Below are experts of layer 4 (counted from 0) of a mixture-of-experts language model. Rows are named router (the router's row for the expert), gate (a neuron's input weights, with its number), up (a neuron's input weights, with its number) and show model dimensions 0-255. Each number is 500 + 50 x the weight over its row's rms, rounded and kept within 0 to 999. Numbers have three digits each.
After each expert's rows: a language model's description of what the expert responds to. This comes from a sample of Wikipedia text that the model never trained on.

# expert 37
router:442586611501478466467422532479488538433500499519464420516450523532484439536343498541498561462567462555445495459467560536527536541466590468536486454509461409427517522531524497618441536460565641537461538427552518432504586501491520398422554447496504468481515418494544466438420432506575576486493449523529546426433509442433431549575435481449497589531479519500402556466552494522459481477442437592496458518556525517372517529425469519493554407476505575507466429491523435549457556554536486556497469465471418496337482566531481500491505461562479437542619471502466522533505521467542486448456506548517562512528482499481543549533490572594508370520563456544477469543514543534523451500487516469531505548502453500467538568474515499432486519526490547543470545442478506509452610592577516
gate0:545538402406541526468495480450424562464533521550591502490457553469479483554542493453445519500500450521461328544394603481526526424385573484446544464496456499534534510440563549475513536476525465456585551492470471425503556511474436479499489441646633424559495496567534516447485471486514457579594499423481536505541483506528605489480497554433396475437530463442543485542563400488555488416530459479473519567550534460535582456456496557533534549478494485583546502536426518415505500460466511515497468412513493468505576444436439516563549493580599473460477530579454560466539538476449505535533516532455521487513536550514521524544537548536531503489497454496511360476435407540580500524435453574508533524440469493572518481524584484548489518418593571554424572452532457495479442521495455
up0:577488529469573542522492535465468493491415461522538541510456511547469458506475493541457509563502472458533595433465519514481557534503444469591493553475437493561466557584542502462486564556529459405473453530538549492550413420616517444500541487465469430583441450460581497616589447463444538535473471510503598558460397586389468526590537543497513473538436579472616496476518527498506537534542501489453516556519557520541487429527490478394544543580482441491476566540496483492565597431483429475516476512515509514525404533516505513420483402540517537544500448487538421502572512486487529577431483536506456430501479455509521549442522478394512501540627507477464547428435450495492533431487509487549545586565472546598465449434503489497500477559366445502516507460469517600533538392381584
What it handles: Line breaks. Newline tokens ending table rows, list items and section headings in tables, infoboxes and lists.

# expert 32
router:331498469448565608494484550520436480438538473419546655568436463439563447572459476514455598458425526489559498466504511517521520513537545546496487450523429503539514555416409515577443483439483500549375512482577472524465480490539499470411507509444492451456452479480413514534512575565484492459556545472531572486404409524443435518560491464488536472498498365439449489561518447529505585595502486504520443587445533475491438546480579466538524482411522525579426533562487456462511509547508435547431485472489448548515563439556534591543474422435508442371534479505534426530503534596471487508543430438568497549491512473451479508498496459501529464570499541527516515478421524486488425474550471563485522540543476560511565507510510434554515522430478552570545447597457434502403579522498516
gate0:523511543494523462450529529560556497511498589555442574489473535517406516474462464570501551482459551547479478501461539498442547555543503444502522447475436479430458499473530586521507545549598595621503600513562451484484504445584544429503445507500529427573406502409490556386567477576528486502517468495488411534420549503442504476523498468533529461464522395561480556403446534501516461465466570508489514489666488452546467532459552510446494501570479543493626486514549378485501599629527526489507544585526533527411544512460556595449453569514495452490529475544510567541441484568479547534447490533428555514555532475554484533557437455581467544512392534482543506549451464503471485478492508452474476566575433489620484511522493414559473424499518543548577424518581529572550464441515504
up0:473517564450527469486521491470447422469579523558493429497544500569475507369488554438564453484428453438515510490479490506436356531468443565483510545438546524439486550529494489460489596513581553487525557545473448569476474513494463528520471547574536554435478464356504583402538587504468440511552510523546578555515383492460532494461510521525497462524455455511447517555504537569552521514499480465503533471506436425539486534471490367519463499526469487500470404479465538446510441500433445394477574596496489619510478583431420559522533526522501499466489614542464470554468374556475612519487427462361486504426489535506450511522496465489595479518490525471426551544476496637501608496529588531487478483502611504461511490492504497507520612579455500543507462549489563514423499515502470
What it handles: Ordinals and quantifiers. Ordinals, numbers and quantity words after the or a, e.g. first single, two, all, other, only, several.

# expert 10
router:535403450536603511468469500539518529480532539384449489499589552481447543397499513475486465474506569514550459398541448531509440489478512509514565519609451404556550433463450594514576444535512490520495553470577544488530471564431493526522572447496573461523541564504418571450474559434505407439499478545535442510482412591534436435561492406492560492553592375450419497525442493468526429598491421498521502493411542495475519435589534559477557510481529574483566411499430521519478550599466498478538462487545388521425509499416543500517425449410470539553540560534540536517509535556468491510524434503534514451472479515446466499384494470437531529494463508478475510494566470587494523544462440399492548554526608499563604512487540537433440509470442594467478435498530515522488529474512442
gate0:451389497555580450520435501484540418464568499584472407500500506464500486541548548538496460443523515502514409496450433430493442476444542521563536414519443503556547500508439571495495437475560558421460654492394588551464587593459429466506475411417527476553466485435513445514521488498535547393513478500503519494459504543517460548464479509513488449538498496462542420508549444521564456580447460540546461422421446517427483529580420476597474501519492513495483489478468585525540541581423502535505467438612502574543497512535515533478510529547496552497496537557489454507453511426587546539575512521530449649550435557466534531532484530461497450561500438510595520554555513531479491474469476449392500499566567445457587564349477478434476558520512456510453599499455590479534529475562539
up0:477552525515438524448527517469550546545421503497503566439516466485491484588517554595491532520443484467522529592497471467540526550582544496485517475508497396501665522554480408484519451545494435492554459560514507571552385406473515522551464512506557442415466503576453509514554547541410507506406440430548507464545526470435473542543497483526578528476440423440485589508487625491497569518478565499487541487491549501456569539481452650443542468586479575493490554421561497502470453521466475598442557447554486564571476533543492454588456516441416441571482553441458489523565546511441401549444477453529455478444505414522534504534400524511493524506506473502481512526371554418421526467490360536521479517487485521509489497526419503570490507515471448487449427508519451510521543565473358
What it handles: Clause-opening adverbials, list fragments. Capitalized sentence openers After, As, By, There, plus by before names, decimal points in tables and name pieces in lists.

# expert 48
router:465507552509470439451542466437487546500478457448501505527463395531491534528498497525539450526503404493519562522445556515456568441502473479465433505500433453551497521492472546469340558499487437524519471459525559470559493488446499527461485472482505461578425422395504497538471508510531557574540559434419422517535484524529455459437459426406454476545481373462424491576451484475511619557480468522488585446509433424465499515564515504515492545472466510478501431543545580509507477600492406432605457496357511594440571465438460529464461449612416483445540460492467454550548408583428474454490459542527419542515514491451539511535454608574455435515559426489395502604401475488523482472492373584518600547432530444435508466495486463517450474523510508528500493511539471452483508486489535
gate0:480505481500465514595481517523539504531405517525486585433472559548498475462468518505538504553544478564438583591509516499527491412579493435552527464526464537376569449512535594482484545508620551458491443461587579516408460480543494455527429495477450477508464479599536556596508553458488499554515502461480515486477597473468562518418451449476526536512513519553472582508543395447426549468515493501512462457457459440562444512399499533445509575577566488462533516466507510538512511563432552495470457398468520527480503588533587513470498490523562527455531506556498544526490425505512563526496471555537653579636513587489470384556559505504565490415595502531477520494463556513440447470573525546579446461563593522482491511509490548428446413484572470512486469377455514569531466609529450
up0:639499465500499479498515497496538487453498520514466504475478527566465507481493540561492526557483463577580489383541525453548399470503451511586590491395424574459507393513441519387525524580487523525380466475486526511555514528581541442441509572558523512525513496514496476533519472551423455486521465469620488495544534466513535582500462570546565526484452502503525415459486501532518467481442534463546451467495479568559624515490513512439533457583548529426480629440467433450480464516474444445531470494465387577461461458531517531541538633451520476451558477474531513523456440544509543464485545486459497429439554478458475478474498478500568427355505561474442454486563463505465483486515411492515581554373514493490572473537698591473438550506533490487527522585487518427497482544528522
What it handles: Verb stems in narration. Verbs or opening verb pieces after subjects in narrative text, such as explained, accused, appointed, and word starts like p, c, st.

# expert 44
router:402464539486582434473536473556463513505460509562512494504504438480477488594463507539520464479371495436542565463501474448443493545470507505356474561500411484573555577462478554553497539520538504463482510437581465506478528585455530426491514425447553515424498422423410459507497380617496522473502471488503433450438488490579507446488515498486465465465500429477444574445460475482436495505510470451390503522499522446435503411429524441567555485428429453553515459528552420424453520515450464508468477519464500566560564442527516483431467473423474574414546388468586419482495437478506551555572519515478551599565436508489514445541451468519400471477549562493498507575414535468478433511555471439459469523508429493479447573671433485477526522450603552489453510546511418489464527500518470
gate0:538411532448492481603436499565543437479526532557574524555529470524519562486510410461497452443557547519476544477520545530549484516491485542518490608477532461398494503541533522518586523476539488507482502564518497548582577407465430386449523440513416543494490475487493432496466446527455486460544494421492574470498464430518434441598494566610486537564527558498502532486478429432542522542531442503555432525444581590490476482524522515486444541543570589516532478529468410555450530511556457493518502533480459508439519470503530505503567505504669557483535462476477436512506496519541528568433432460585530523495482593484483505480550422518404529499454541498523461521560482560485525531493465340520533547566438445596675480440506577543536530477450484438556459545503346528456482411539564
up0:489495490545489468422429519593441546499461548440376470494455496455509649517503506476414457586471530518439484471499533454460486488447413590528543568545453540474459437515450490404516486489482486543526488513528468518507425533540454588541539380492444459495515474519490490543471475429464496571420533521519473512387531414478544565458518525477519586552478594548486511482588596512491490444543498493507465483453594495542470513512435539444494457585548493495509573417462552511411488538464477543578492501516436446493534555551426489529545532554535468494478471531534544448557575499500384523439528559475515598457504475553435510477516484511570478588524537510435444409435571540522540492360487437566523555358556556521549455470559565538501544588514616409473537568484506551484427533421479
What it handles: Word endings and adjectives. Suffix pieces completing words such as -ing, -ive, -able, -ical, and common adjectives like new, high, large, same.

# expert 51
router:431511491614552415570544569492561531466560577418469445468445516537538586553448515564531472502583496487488557465459457468541448634415379573581412502536487487561470520563572539446441481551526462415477494516479504495549468469474454516453509483498641560515483461447522516492488540471530580530552642513474471485460458475575539463438478429529504509528423503520463557436439554490421497551507484397523516497442535421501483554436536536442597458491395509529527498437500525531454566502452498496519521434510516543458502584460494506456444443500440521547574493551440561613395380499364545492485475526505467532539431516566498503505443614529495484488445486507475440576443570598522590513458501538486501506594486532523551483469529512515544458519472514575482539509484466557470478558547579
gate0:523496546549579518479500495554554620543501468456452476517492542560465454517467498441464406521458484555503545490535503464516397520452502553445505495496464480542509487529571513431457554431557552515381516544544441411553505503511528480455530426476488444522396493516424521504499557612458459423545362463609458490402516524418454516578450551527583494510512463505513547479516554537513556542572433417473515443509526465469413588503574467571499444531545405489393529504463429523468451502550495546552556462552465592440567470648562528437421503465559491456562498498410387555424474514547499502534524477553518455401476572508454488465512512411486459474477532428566485565436494446452436526453465416524442521480471471465521482585487556436520475550503465503511564461479370487453544463520541
up0:621498535545516505510506483500558560514523512572589458568487508534586499544556473495441504486587493490480467517484464545517523460500514524569502475609456517429548397398464476437498502449388496505462488509504588373415491451503554523557634552545457506449475518602513503527513477464526449550473434448465592509514604477580594479561591576587506554547490460511503480585455480502574518518546458530532479572428612597490486524536450480479451513498458521539476519604508497500561513524484465413543549617542476475499492574524557531474518567538570521563397492510520479502456541564521477519493556573503466490520475435522505579529538540471585490578462525445483381377549502460506571533508530450487425382491500540601565400518543501533449505431415513526493479530439499481516509426499519
What it handles: Single-letter word starts. Single capital or lower letters opening a word after a quote, bracket or cell, e.g. M in Mr., T in Tóir, ha.

# expert 14
router:409496592546405457539445488513471562505477596496479499496478452488426525499466455517510606430455512548483471565466509482495510522481535494426506577525424458562458503452541535535410447519509565483418449523486539479595468520470596481514537446417496591513649477452480516496496535611440455489550476486450586576405494499469465592466490461461435554545469497502486441465396515437379599501566562533478509526576426445486453458512449510518552512388445469505422469478483530370512546532443432491520430543434535458532550466498513505517482483430450493537573488559474428505405472550506485481556515579457545520486440502439574451461482523505473455452580529585542577435383543576540511528599463460509517482588434458524415551446514464547453513478464563494476410533461471489437510563477512
gate0:492428550534483463561582550522482426551416576520491497570479516506559501544395513468467449513528484498472505544450523407518503535489447494621433513585519503505548511417556439515463519495554508515483469539618420520480402512506520421430602494508487549447411497491433538565615427533547489512476444448488579485483516474480473578492505440434506507527494444497455495461503500493518563477496488564534500522514485521376575563490552544498478579469554476523440472556505476585403522487510590545562426420448470491579471548504409468506492529520569568428655576564464467497580374472522486466427504495551497526531558424464503508470433485497565479448619470523473415527444573520485481432525561531534558593497523469422534494496442477445518458519463462387497584544452464452575573549429497
up0:564569482503553478570566522494506540573562468493497525520548395516382506520512502615484508506409581501496536499404424512533472486482559421488505491511491577600449493504397543569480506501472466486549462530503505480479481605559471465441477509481542484489525520579555458549501473343561558589515383498469493476488454474580489472522559421523515540465446464500479548534511513558473439549448399552487491542576468526412540621539539499503469458481525522484515495485580418557556518452411470425460479463637510548517473550413533482512588487573492457519512407377495534395572458447491565518457531467409548549499512501458501545435484566460510502560450552545514382586526424513445467497447473463527462423392423474496554537511566477472562548551499486564463468485498517477502548524549575
What it handles: Common singular nouns. Singular common nouns after the, a or his, often before of, e.g. name, book, order, line, season, match.

# expert 54
router:552550493524562431478491474575517520573524479490462466556451565508557513483479507511576594508549447547496519419555545470513510513431543399475458563436418482483524469540484491522496497392527476533562505460550598503483483518538459518321449494529557470586576604560500465541499410560539576503430543503556455482469526611406416456573428496459472518562487461366494563503404565408442536528485397482495463531534498548547507530439496451536499470624505597491492505511419420436440520516458566547446427489577471565476540528503543563461485520438508559473551523442554494438504479494445519496516472476550475536549515509490589530496503539549551532435490523480570450426529515560471436477512473464484469575582506474508398487502529626479550612481507558441451475488441512533532510446531608
gate0:507544486534399456471410525508417425593507437614546533491489518479515521497482414497465577484482504553424465562504541514550472547423510570435507572467543481510579413491545554516437438545440477510407433461469512522449501472565497577444544547453474506542480471576538506444494490551400482515498421491468551336544439457560607585459466498401505409518430513528570498454455442554469445482465528458430579495518463523443425473418525543395495448526491518491544504606487455424555409494533504537476390480479489435596455488498454436497520483511487408547545417475521514434572509450491460534497463488470427459540477593443523497496488519399505563426480500517466569510441500478555467489507436473552488506485461389460457472520511500534457464423450521485468570520435444441497542567366512
up0:564427485455518566439545457581552420528507516477534438538485498501568497470492571501504505441410413509489611545476476494561464489485416603497498587489486501450491577514489472517406532532522523474447470433559448493513492463532515491420586424518540511537463371451466630566503492458548480501552460509481639441442542509496472533494422485484342499454485369431502479531550419503460455495478515441430550537439509422526554415569485523535516524446540552477538538489515569419517426472488379525502481482452546499482562517510543521541462517562515435520522522566512429438473532454493524550444481517451522567373533512491501477475495519584397559515527431473565541535447518505562539458508519489518488440592498434516499551507521602404469475464412566499519394546410517615504520457455513
What it handles: Commas and conjunctions. Commas and the words and or or joining list items or clauses, including ), and ", in credits and lists.

# expert 6
router:475503495519466575468467480488500595502418548550553442550462487434467392548539528533482502480474530431554508540485582511471419460528472416474433513522477399594539577510481567541385520517444506599564505407526475482480496496498505524462559450439487431491527376378410485416540485551519565479560463480468435507466496505575480461500472482424474476496530498485439565466549406450521584521441577514547492538520529426500507488459459522581550500454527377461477461605469499445474522485532483534454455457555484478560639430535455502392547442562544487398467509508453440530505481501447508459503522539615515528478504449557508530506428504515479527533593449550423495605407542574498468477585442568458508510490502463365522456440493519432482582436561497559459478580448446457472542491472527
gate0:454512553504498443530502488511469497501528517497414510541505559557534491496462524525542399473463594446586491522571531507495441452469523546516609518495440456528565561474589435512500478422462554463526440452520532487513495458483558591458437443421520453571464523467565517517558577456564613409574405528531479457467629503528543501520484488487527508477568526522531467518437551541468533476464551559428492509467496485511489492548591473612546596442568459526557419556582509572544586492508527571452492497460445445590543399607513528409572482561499425521581571509509407609545485513403492493509424498512438560527505434546420528507457475481480483512543515452524529508467518558562446451516543565469663499475537504425516449471517586477481508604535532501521496552467419573453512414543531
up0:433567637438556534522506395554503489468447468521347492460465568515436531382485481580518464562462474488548522440464438532430552451471482484505371528460519512440461486521544589483521466470502480477487485456529501580439462505469442587537417499580443671502601514453470501427386566438512461451466437553525512547534394474533471514471487453501479511419503484555398496460536466471574436439432637562498493483437469500565482505511469536558512456530453515498531448488452433547490491589511429453518530528491435514483563455475614466554496467454547453414454500469490521538435422515535524504508443492467451493485477446502503572505464500498543496471489467480378572526487533469537456455534459591461464488573465508391500517491549429597527535552497470520569562536537542507491501547539593
What it handles: Verb and noun suffixes. Word-final suffix pieces completing verbs or nouns mid-word, such as -ed, -ing, -ized, -ment, as in flank|ed, crown|ed, lint|els.

# expert 11
router:506509532475472518582435457510478505566511485508480499490483467468452471480474518501463553487486452551496558473506570499461399483503452452423589485522435525501507460483535566447512404459561509473471586478588435491474485563505514466487461483466599468582503539500479506519421417523559517525502490488530450522427448496576471557471540493535492559529538451477538434441543394523492426549487442529431475483493484435483490541542423534565465431586507545407545453483475366400471540550565601605580527479497536516436473573524511444493445478468498516461615504500608527565463418488559582506520481483469554442524544543490560457476502439561401619423589497490560499476436483584565617397592404468489570599473426464512448457433559541540539617549547485497476451502542509509465430534499568
gate0:568450547542462465502479530476524449414484489483504518478591522454368452465456572586476529532454468548449552535526542601510449638544525457505554538386493467599487484485426468483541541517535512546483553513564513533463514462493523607483491530535482543551550583480461517491440473452468539554517522496441537527461549473536463481547500547434529519613497488541457557440488546475453455480425439415485453430479473505562501526514504535489503505465512538506536516516508391491345532567456494407572580481499486430541500499507535518520592394438545457501493427569508569528476499616466552414557488506447491550503483411469526531541482502452513438504482533467421538381399532488492476449477547409567467422430566426508453587468554468403570457566606546528511562571528515478505606438538457
up0:455481452539495420528528515456484408499471453359465540559549505541488556504556457575542444504457502590511522454486426404464491414555563476487456447448563502419531547447547553491449475495504535501465446386459522505546582509543464512431451491563411508512470418453499506401465505574588461529466438512524537502497510499452435543552498445466496562476501403498448483443531609532531461492533584557475467453446457515582553458456540519469493455495471593512447557551521486532520488583516439527438491516465442464466584484537566378594476555545472420554486528479469531452469493510320539504561643528514636474475482483378484531519428477477526526548590493508424514506465477483525469453504482505422574439500470513546412479536522429489494540517449481473590486540501590450540493488464401
What it handles: Plural and noun suffixes. Word-final plural and noun endings before commas or of, such as s in roofs, ers, es, ies, ations, ors.

# expert 36
router:409503504470478485534478544491460430467487552386478574496526498569461569518450479603481471485492496556561490487499446547488521503451525544467547536537481473422504473495474504490524428506411447482454587580568526500575574492549473512535542474438606481495512412568469477591501492454522492390506377494486515555439560541449541419442469579414527551550444441434546518493388477484473514552479372574521446475486503487496453360496523554602518490529537511445613522466494379447522476513552499523486527462572487532423528531445560450437456425420559556532585544532528556515434508494413569507461447639495544565511557510526499557549387460470556552488544504536493553523464505464449535511528538419520553559539472468474514450558520523495526542478507557572478549544372448569458541549454480
gate0:462511494581548400489544407412464399502437515496485461487556416517485482572475561437431464471543497605542475425389476536513484505427515579612504522538463445447480579524576535529546420531569463406485500400528482508512461399493569499581503487443577533563493456514461487466547514516489512471514566487470462562502511640493530560528486490433410524534545430573503513460585517461517343556581530544557478542470485576501558452543501473566531470434475487545472538497538485400570508574479492585498455469493472581588454476488471506412504463478385514500563484447458462560532533449521534506547563469527556517580537549577529559582528486575451478443573508459539523582503575486464485556526515477513542502410518540435410496423553417580541482493507519502594504477519502489549528553502497
up0:469483539517556497513585429409487471528479449486457485513528525512509491458519470476473538436476399565397527456552475509540428541430562441568498527520503471451437491502493457492516489463487451490512463483525476500522515464401512516571466524463494572494596474561440518437464445519512505481415565354532504505445526588524490457541510521496547518463503361508371432500516523495438478518517607500447483525588450463494423458510408530577536516580485571509536552541436544523443445554478531563624374464531431531528445490435488531601491537464496408610552510448483497430523611567541473504466531450578579555441492497461535470504525564547517420531561471619561535552388408497451445470548581500444484508336482565453517513502617508509484490524514539508493533461517483508515486521529518
What it handles: List and label punctuation. Colons after labels or titles, dashes starting list items, table pipes and semicolons, plus introducers like including, such as, See.

# expert 62
router:469480563574466484479475491493399463478520520409481526544518514468424468525416541558420500378494410405568508526494500567437480417482460478483617520469437465501387488460540436539495463519443398569441533562504465536495517477515484531561572471426467494536547465410573537524462374587450488461449385473503506492508469576492436462532467523498565466527514442487462520446482518500456437546545561484583513524498393491460491400472520500498481437520554551517554503499491460457479571502472548522518505493461442467526495576493496525480486448407482576512594469572451479495459414474460542480535455547541549544474566488492451489438436502507546475433600365514538583506449470477526424483530432439468547521481497546495352401648468537432455540457573542573443497569465463565496493518449545
gate0:500480589521511526513473550496541450487488470492535646491396548472545465555457517514509588579549572570495516431488590567523521460516569489408410533384538433487603498490468539498508413418452535421546521493433533462461494425560505451439481519394600527559465532462425428548506491615450445558507481491467390537391488433432490552588438433488392557583475436511414531529504452584451433465506493505513500429417473487517427525458421535526544535546484509447496418516459523546510527396516492490536444523401544469497455463499465498479480506573479440514498520489486510373430536567462471519495499530577466551502467482559558483549523505490544526518462513546575514430529555479461516427461583491540503501503457489417423489490454457472461491414560553547511416481519465483387518501428489
up0:508524519493527482566530458448456462463471527493470423551504566542484561420529433458533523457461598480472492549577543510474507421460472441490460498542394472460511459468401462528475447626489546489531436511460399470510500472465518474445445434497473500432554475427468544429496515632432516556545488443478494493504548498477535428552473495606421384519493536396413546550470497467610478435510507523455434474550502508498501536405500483386480471598506502398542469588480433483497499453485433516515445504422436590465493540498449521521437429523566523491506445595564481503448605555518525490550452533561539442391456452426471570439474464541491620440550473530591584492442473573516537452588471503433481553466474446587440469574518497479518532429466507512530496512400469465436555487480476
What it handles: List dashes and role words. Hyphens opening list lines, role and title words like Vice, Chief, member, and man in stuntman or freshman.

# expert 49
router:418535572434521573396533476551559580467447473434465505512480533519428536478524539518528502375545589574617465559550467638493412424531479472550571617523557392540519498421528563484452481523534548451524534385532531527502452499525524461470484513372573431572483595520431583473531430562533501511451472475525444472559476537433504453540437543504608513595433532464449575569500514501562555570509557483444569488459439537492476472525481608476568574515587550482518540450490459585467533553471573583618491505475489484526507537499495570480476435562413568455577498559528477510511484505550481440520427528485459515468512542524521490513460498553467505523432434468465517446539514523485467531610429533494550472499532529483369459475490512467534546485537582475483538562537485481458527493520475
gate0:497482689524553560577487515508498480496531374443436525585446441506483590447459553466557473520479516465588567438430484532523437501515482468445521511496533561529565552514556548443453560468445488491484391485475459496540425610488563442425484530461410543492436558472479440403421503499539487441559557471488559550437553544469404485462419461587492472416474512454534482485456458541473534567543540507515515503533494464431490459511449519559461478559442500562557504503465531466459457448468501505486481510513485444575579504560496451581513532617536466370497578558492406493446446515542466460439502552519559505522563539532469480443535492477546514464523456546532447474452614500552489418440441477447452521500503405490497450533441534465501554529422559468459482559357446520384467419506543
up0:507510463485519528478586574559501507539462594505487470491424526536557412448494580492455462460502464441616545549502503561518560527511465537550475462522530475504613560497526392429456481511516533548471517513553546480488546532527524493563496442471467521524586564424503596509548482486534485658507425558586524464443451490450425533560364493583488422511432524497509428543473505594423565469528515464520482528538508480339546478458439439537466577477487497479518541552538426470532569442452541540499498527553521568435498557565408457516505408474529509442579581504595498517536504483573582401454460567549460505391446588523522522472485504496571528516496527470389515422387425488542521478533445517500477540502530506531374453475496504522593467495496458547549468537531548568515460549461476
What it handles: Dashes and years. Dashes in page ranges, date spans and scores, and year numbers like 2011 or 1858 in citations and lists.

# expert 2
router:416464528382494515451505425522491504411475506512383443476544478457489526531452590512510486453494515520559570458459474527417453436463495503447525522503463444536528478440511539476556575490530485461516487486543584495517548564401408523568511492388537481599490495535507461551516405459546540522414471424535505542436527515448506461458494455383446585520477454454535522463502578468462530528419504526497515452530500417542392430498501492522457555456544517491405487546479461480508509526368527516534481421398482537472554526577439524540498534486463502408496496602480501626586415482543585556483564504434588635489551550486593570484497589513523465440441533478547533515515585467400471514500473509527513467496555553466552511534502523520567593512649556510489539518491493582407502544511481
gate1:521464528500466424498536447506425470495610570455495550524542434514413472454443412472476454516506608427451555515445519433484517493504542487452500568427534437547689476476569501482506527535532498483498488421516491417485503457547578464473619519551465483537423441507456509584508434480485565443502476485557528473402549509398518431460486502447527520475468563501516465455514419534427576502466504467478457468513611533487496612515531428523431552457494481395520489537484503566444521526480555499415493446508492505485554514564540510547431513528550457347493545491502467581581473458585457519409479442513586537484458459534567518550471556422504436438401521406522448571554465520440461526433542565518490507462594472534535458489564567443404568437532520480462534523455543482432445532520440
up1:541603476496518430526602453417492533506458482543609522497550395559396530513527523440439477549518587564490399457511520507406494458529491477494537491504530526528412464526395586477519562466500461497519492495465468484451543544533549476421540459591525559511532503566569521582382419437485531473474554487438373497523504449567484592528481554453522504549478527466543463548510576462571494523474510483509518563617506498499458589485487549428525404499474509511467372463507404529495533601442579515579442534464524512338499530522483501566516441395455526608500499444509571466462515515505472503574529442488488539561420589540424482461556499555423500471442473575471425517525468478509525510479511529439501471472489436505573529480536537405487434443540516488523451447570523403456466495498469
What it handles: Years, nationalities, centuries. Four-digit years in dates and tables, nationality adjectives opening biographies, and century after ordinals, e.g. 2024, French, 16th century.

# expert 20
router:389511506533485499484444464567430481498425523493487414430518548491549516569499492541524528491545480502476525439588499537549442429462493475456488506429428470607613452484502493533528439486524446601505491490531600411495451437511473445422454533452515513543544404491397579504474526530464553493443473443536407442463500509436483545534492529486532509528563466456432435537433450468449582510496473572520541503462496440455388415468567635567538484522531525474506458473495486453479502518477499571619509474485417492449481434453506577471457406472502481502466500566434477525570417546480423475546432541606448518582547496487505519544524437481534443539557464520559481438447588487511522505505519494426457566459581449453416485448443608395544548404551547451468521428438539590554539478508602
gate1:527578549521457584522488530533453558530491458521429454525448512458507460557526492497485583562547402555481549421451459491542489499397517463486505513501473564523439480523494390538444549488507527598599492553542576458524459460492448464480561489482476467445579523482522402444500594585481527475510414601450467637466409583516530461465379524406452524586478538523474436498516462478393468460495458436512447474493485502458527550503545538434440407520595414486487500581528542489521488488441542505475433549484439412498494435521523543470494472509472479434473412596552478546439559516471447558564571484536533541454476506595503440543545466501586413560437503498534532542554461509545456476514401543484554475433588507498413563556432526452475441415544461529485602535434477535481428502437541
up1:539594505599433597446422423479387557511529474477551513526484502518474498585532454561460594587585522531510564491499511524486512465527592536502437475506495501442456427503578509606569518482424498505478417514417457511505414428558430474449545471495530566577541504487521650497515454501484523470511563586572339426541511490546561559422626508450495423529498617478444458599493517449481533555470550531452479512443509496512517512583466551493536577476552509522497546574480459409569504593468492550437472483557528522459507414549511477438473570481382529548503469495473504544482450443512518515484459574563465512522526581494492536503492578510476487540508459496453523492515423476481460386562531501594521508438508537479534548472462513485497440556537551388477631466535468488491468503500523
What it handles: Sentence-ending punctuation. Periods and commas closing clauses or sentences, including after quotes, parentheses and abbreviations, plus by after passive verbs, e.g. contacted by.

# expert 9
router:424483569487385529427482513566536483499401405504491487498480506460492431543483448607459430391503511497564521535499515485572438555491496540468452541485526513518457562436478533502445622478433529479483454468586517444510494561524468462391575538412534498520396441421486454553521496541507553534467436467469506479532510636441492497452491519425455585591499544495523531561516507499371556543511558494424518514451531429470461547543458532592484484389571460433547465560534482494470500469485516523584497435458526547457573469535497586543434507389505429502517465578526478566493438427544506450505439549421486596505481492559527519423477502581561429448571512533493522423463462506503451522481447549564487498465501447523476537444519504412526549544504630514370533546486549457579451565540479
gate0:505460462513440456404541545482538495503490503426451402515478526490560416592467509466423462518581489511551480552500508437501400451489495545530497494314513546501654505566494575421518502475495451494513433568471570433471443513430473462486421466500491490525473465523545594470397526526589578491445467496456454443517516534439403575552482384511507424553531491393520542510473485504522588558409599457531495616567553390486543450496525544607507536557477389521423510524509521583569560371502546527530508453475445510441402528562492491397556493507552461527513497462536466532474583520503444455525534457535508524471532453533489524509449523512499521502438464518506532491445561560456501501469502459452521523499566488474442560463359516443514530525487463412505487503471474480435554465508521
up0:470481463467528525538496559512587498454554494512515451478482427508486561438510508582462491500480537556469555582490381474531480554414528479555484562421534448528425410552456458484520494526478505585483515394519481520428477505582462515460436496414511495582510436442488513458499535589461458430458389552515513581508488407488429513503481582440458558526376476515484425426422600443544425512506469456459506499548513597463579535443544508568466527487521513451492543549514399373478486506428591476602476537537525467550450489532551432564465458473464548496449485477559537437531567471537458551494447513539402425496528544472432437483492527434547524484498486483593512533476522483523522455484500433599592485504468477456612516580507516546563417546548501538444589589521419512379448506553537
What it handles: Years and date numbers. Four-digit years and day numbers in dates, ranges and tables, e.g. 2015, 2019–20, April 19, plus million after amounts.

# expert 28
router:391538629489470533438461555494509509379547519484468396520464539540449478493405532525529507486527430568448499445407561540439555582477527486533481487534478412477553545457512517572475557497571656508445496430497480467501564478527489362454549476505521452537527400489553491427444417488570576475526452497500583439430545507455430494620471459431559588543466452494428578455516535489439461532453386522552442559541459499419446486458484561471486460532508546512461470453537432552496544585546518592482495462470453455405502585541462554491509516552497460498586528516508476554465476444520489460475474570526566544488505532458576518494465543588502376534490423520541550542505535534582489457579529527523513613532488541450508548411506488429497543487525532528498528423526472543462562534549550
gate0:529471539470492515559627478510481579420587516451495504475461521458449468554498432482446431441589560508575571546410477503456507594513516502544523466550430544565511491487506473523578464481522549401442529547551586498491507450472552510509530492545482498483503437499502526433553588543462490444454532569505515514530525400489551507526584368505407577472496443490479481451462446437552431466492501546514531544487468570449504487546453512536573490405418518476572513461529588453567457399528394469452486471529474531450579503514550477478620441564465396438539460493486439494497527586467542551512655514512548428513528503531427512527467493454539531517526449419498569534429492399520486496546426448426481521593579500443551450588569460503497560576498514548562439484504584500408512535553427
up0:518472537453512498500422424534574452454439518470467485492478584500530458451478540455430492539446446529436380422570503376577522526427511485410429598440578489415512452508402503502474514582500494462583506482356425485496485522578491540445463515481508492507509562515542491502486462485463536435505476518450506478540547529479456546487427662433448377615510591545425540477529496496505486514470524322472480415529506473544461564485516573493430473500538492551441566472471488523467478531486571510432558493461507489529520514460392522557428590480531528432348569489508494498555453496542456500495456391463499570486496533521537426422528484517524456512506579533444518468596438533490473510409545525544533494428481503553512467433506493561518505485509450513493537490488447520467507434462387
What it handles: Line breaks. Newline tokens ending list items, table rows, headings and paragraphs in structured Wikipedia text like infoboxes and tables.